Below are experts of layer 6 (counted from 0) of a mixture-of-experts language model. Rows are named router (the router's row for the expert), up (a neuron's input weights, with its number), down (a neuron's output weights, with its number) and show model dimensions 0-95. Each number is 50 + 10 x the weight over its row's rms, rounded and kept within 0 to 99.
After each expert's rows: a language model's description of what the expert responds to; "comes before" lists some tokens at least twice as common just after its tokens as in all text. This comes from a sample of Wikipedia text that the model never trained on. Tokens count by the router's weight.

# expert 4
router:46 47 42 46 55 31 50 50 42 36 48 40 66 39 69 55 33 49 61 49 47 53 42 36 39 27 66 53 45 36 47 49 43 61 81 46 43 53 51 49 64 57 48 49 57 50 46 44 60 53 52 40 57 57 59 58 54 50 57 60 44 69 52 34 37 52 63 61 44 44 33 45 53 43 66 52 55 40 49 48 60 58 68 53 47 25 40 39 49 55 64 57 61 50 37 57
up0:50 52 27 40 60 36 51 66 39 56 53 52 38 53 60 65 46 78 43 51 52 51 40 72 54 43 61 58 69 41 39 41 54 42 43 66 51 64 39 40 38 50 41 36 59 61 55 46 61 39 40 50 51 40 43 52 66 61 40 60 38 61 37 43 49 39 59 45 59 49 40 36 54 50 50 42 47 51 43 45 35 62 51 57 46 77 61 53 57 43 40 50 47 61 49 57
down0:64 44 49 54 24 48 41 35 35 63 60 59 49 32 57 42 51 62 56 47 61 57 37 49 56 46 33 67 43 67 55 47 34 51 40 68 59 40 36 63 50 58 40 68 44 61 44 45 42 50 51 64 50 66 39 45 50 36 58 52 52 77 57 51 49 41 59 42 67 41 46 43 63 68 43 67 44 51 59 42 49 51 41 47 49 53 41 53 47 39 48 47 46 52 38 51
What it handles: Final suffix pieces that complete English adjectives, verbs and nouns, such as -al, -ary, -ing, -ent in fundamental, unnecessary, ongoing.
comes before: " of", " to", ",", " and", " in", "."

# expert 5
router:63 47 37 49 50 50 62 52 40 52 63 41 59 51 52 49 44 45 50 19 48 43 57 28 39 45 52 37 64 48 55 42 56 68 46 57 59 61 47 55 52 47 55 67 66 60 47 47 51 56 41 36 50 66 47 60 33 60 64 67 53 52 41 38 43 45 64 46 54 66 63 47 48 39 44 51 57 49 40 27 59 58 73 53 38 41 54 44 28 52 58 54 52 60 46 63
up0:48 31 51 80 51 44 44 60 40 42 43 41 53 59 50 35 34 45 42 33 47 47 47 48 51 52 52 63 49 54 57 57 59 63 59 73 44 45 37 69 48 38 40 39 45 58 52 60 60 46 35 55 40 64 71 48 43 47 63 46 56 35 43 59 56 51 51 55 39 58 45 41 44 47 56 56 50 38 55 72 38 57 61 31 43 52 50 61 61 47 49 67 32 63 47 51
down0:60 60 26 47 39 44 77 45 61 53 48 71 62 55 61 71 67 55 49 46 51 60 49 55 37 63 56 47 48 50 36 42 41 51 46 53 60 48 58 46 45 43 42 53 30 59 44 51 39 50 48 56 34 65 52 42 41 38 43 56 48 57 35 45 34 51 54 63 47 70 50 61 55 50 37 41 60 70 48 57 34 49 55 52 52 44 43 50 57 41 50 33 51 55 48 27
What it handles: Pipe separators between cells in sports-result and statistics tables, usually after a number or date, plus semicolons in number lists and "the".
comes before: " ", " —", "|", " +", " −", " ."

# expert 19
router:51 52 40 52 55 38 56 48 38 43 58 31 61 43 38 48 36 49 45 40 56 46 63 52 52 61 44 39 59 48 36 35 53 59 66 50 40 62 36 43 52 62 60 52 51 62 55 42 48 68 44 48 55 78 39 47 43 65 66 46 60 56 32 46 30 48 68 53 58 56 61 44 47 59 52 52 37 65 32 36 38 50 73 46 41 45 43 41 47 55 44 36 60 62 48 52
up0:54 70 66 51 54 37 50 29 41 48 37 54 48 21 51 56 53 38 57 39 47 51 42 63 43 55 63 58 42 41 60 38 58 43 64 52 45 59 46 41 48 33 66 50 35 57 63 38 56 54 54 47 56 42 50 42 47 70 55 42 37 50 62 69 55 66 47 50 29 63 55 40 64 48 58 48 54 52 53 55 41 46 34 56 42 38 64 61 46 58 52 43 50 31 58 50
down0:62 43 43 55 36 69 52 54 52 47 71 38 59 51 39 27 55 50 36 58 25 47 61 50 60 68 42 60 63 43 46 44 53 59 47 46 41 41 71 56 49 59 51 57 53 40 51 53 60 34 53 60 43 63 53 47 40 54 55 46 43 51 58 41 62 38 56 53 47 49 42 60 47 46 28 33 48 74 43 42 72 59 46 51 57 60 46 60 41 50 46 45 38 34 43 47
What it handles: Commas, colons, semicolons and table pipes after words, especially colons after infobox field labels like Postal code: and Occupation:.
comes before: " ", "-", " and", " S", " D", " N"

# expert 16
router:54 59 67 60 51 45 53 53 45 41 37 29 75 63 48 61 41 54 51 33 65 56 27 42 53 24 47 40 52 53 39 44 52 52 67 51 36 53 40 59 49 52 43 43 48 60 52 44 55 48 51 34 48 55 38 50 38 72 41 44 55 59 44 49 52 56 63 50 33 47 53 54 54 60 60 52 41 53 60 48 54 46 60 58 37 36 35 39 27 58 62 34 61 49 55 51
up0:52 63 59 46 47 61 58 38 43 46 64 39 37 75 75 54 48 56 56 40 42 55 40 37 50 54 56 70 64 48 48 39 43 47 46 59 65 55 48 39 39 47 39 48 54 52 50 60 63 51 48 52 34 43 49 66 58 47 60 59 36 33 34 45 54 54 43 46 52 74 54 52 61 41 49 41 32 36 37 45 54 41 52 45 41 60 59 36 66 42 49 41 58 43 64 37
down0:57 37 23 53 58 53 37 67 48 56 53 42 42 41 52 57 51 55 47 50 64 36 60 51 55 27 40 67 62 52 54 46 62 52 44 54 63 57 40 24 38 57 54 45 40 66 50 40 45 45 53 52 47 53 58 44 48 44 60 54 35 34 48 52 40 52 45 54 38 45 41 52 43 44 66 53 57 54 51 55 38 54 50 71 48 39 70 72 61 51 59 67 43 61 64 37
What it handles: Head nouns for institutions, jobs and careers in biographies, such as University, politician, coach, manager, born, club.
comes before: " of", ",", " in", "\n", ".", " and"

# expert 18
router:35 46 47 44 35 53 57 48 34 30 42 54 80 63 61 47 46 50 60 38 55 64 37 34 39 44 51 46 61 53 34 48 49 54 53 57 48 60 36 59 66 50 41 49 52 58 47 38 55 49 47 33 53 57 61 44 63 66 53 56 54 46 48 53 48 59 66 56 34 56 60 53 34 40 60 51 36 49 36 54 50 41 72 66 55 39 54 45 43 73 38 48 62 53 51 51
up0:45 40 57 39 44 44 46 48 71 60 58 45 31 47 71 72 63 38 52 48 24 44 34 37 44 59 52 46 58 69 53 29 46 60 41 50 56 67 48 42 44 38 49 54 46 52 64 40 47 50 29 50 57 50 55 60 53 54 47 57 51 61 54 41 42 60 64 45 36 50 36 52 38 52 51 49 56 41 60 47 48 62 57 46 45 39 54 60 47 44 34 54 50 62 52 76
down0:65 43 50 35 59 46 49 56 57 41 61 64 50 64 42 35 37 70 40 54 54 58 48 62 45 53 50 50 41 48 66 57 44 72 34 43 42 60 52 53 42 62 35 56 61 43 51 50 35 44 69 60 48 43 52 44 66 47 29 56 39 64 52 38 49 41 54 39 40 57 58 50 73 32 59 43 56 44 41 49 61 58 33 47 45 39 57 73 56 50 43 55 54 48 38 47
What it handles: Words and endings inside names of leagues, cups, championships and organizations in sports and charts text, such as League, Cup, Baseball, Defense.
comes before: " |", ",", " (", "\n", " League", ".\n\n"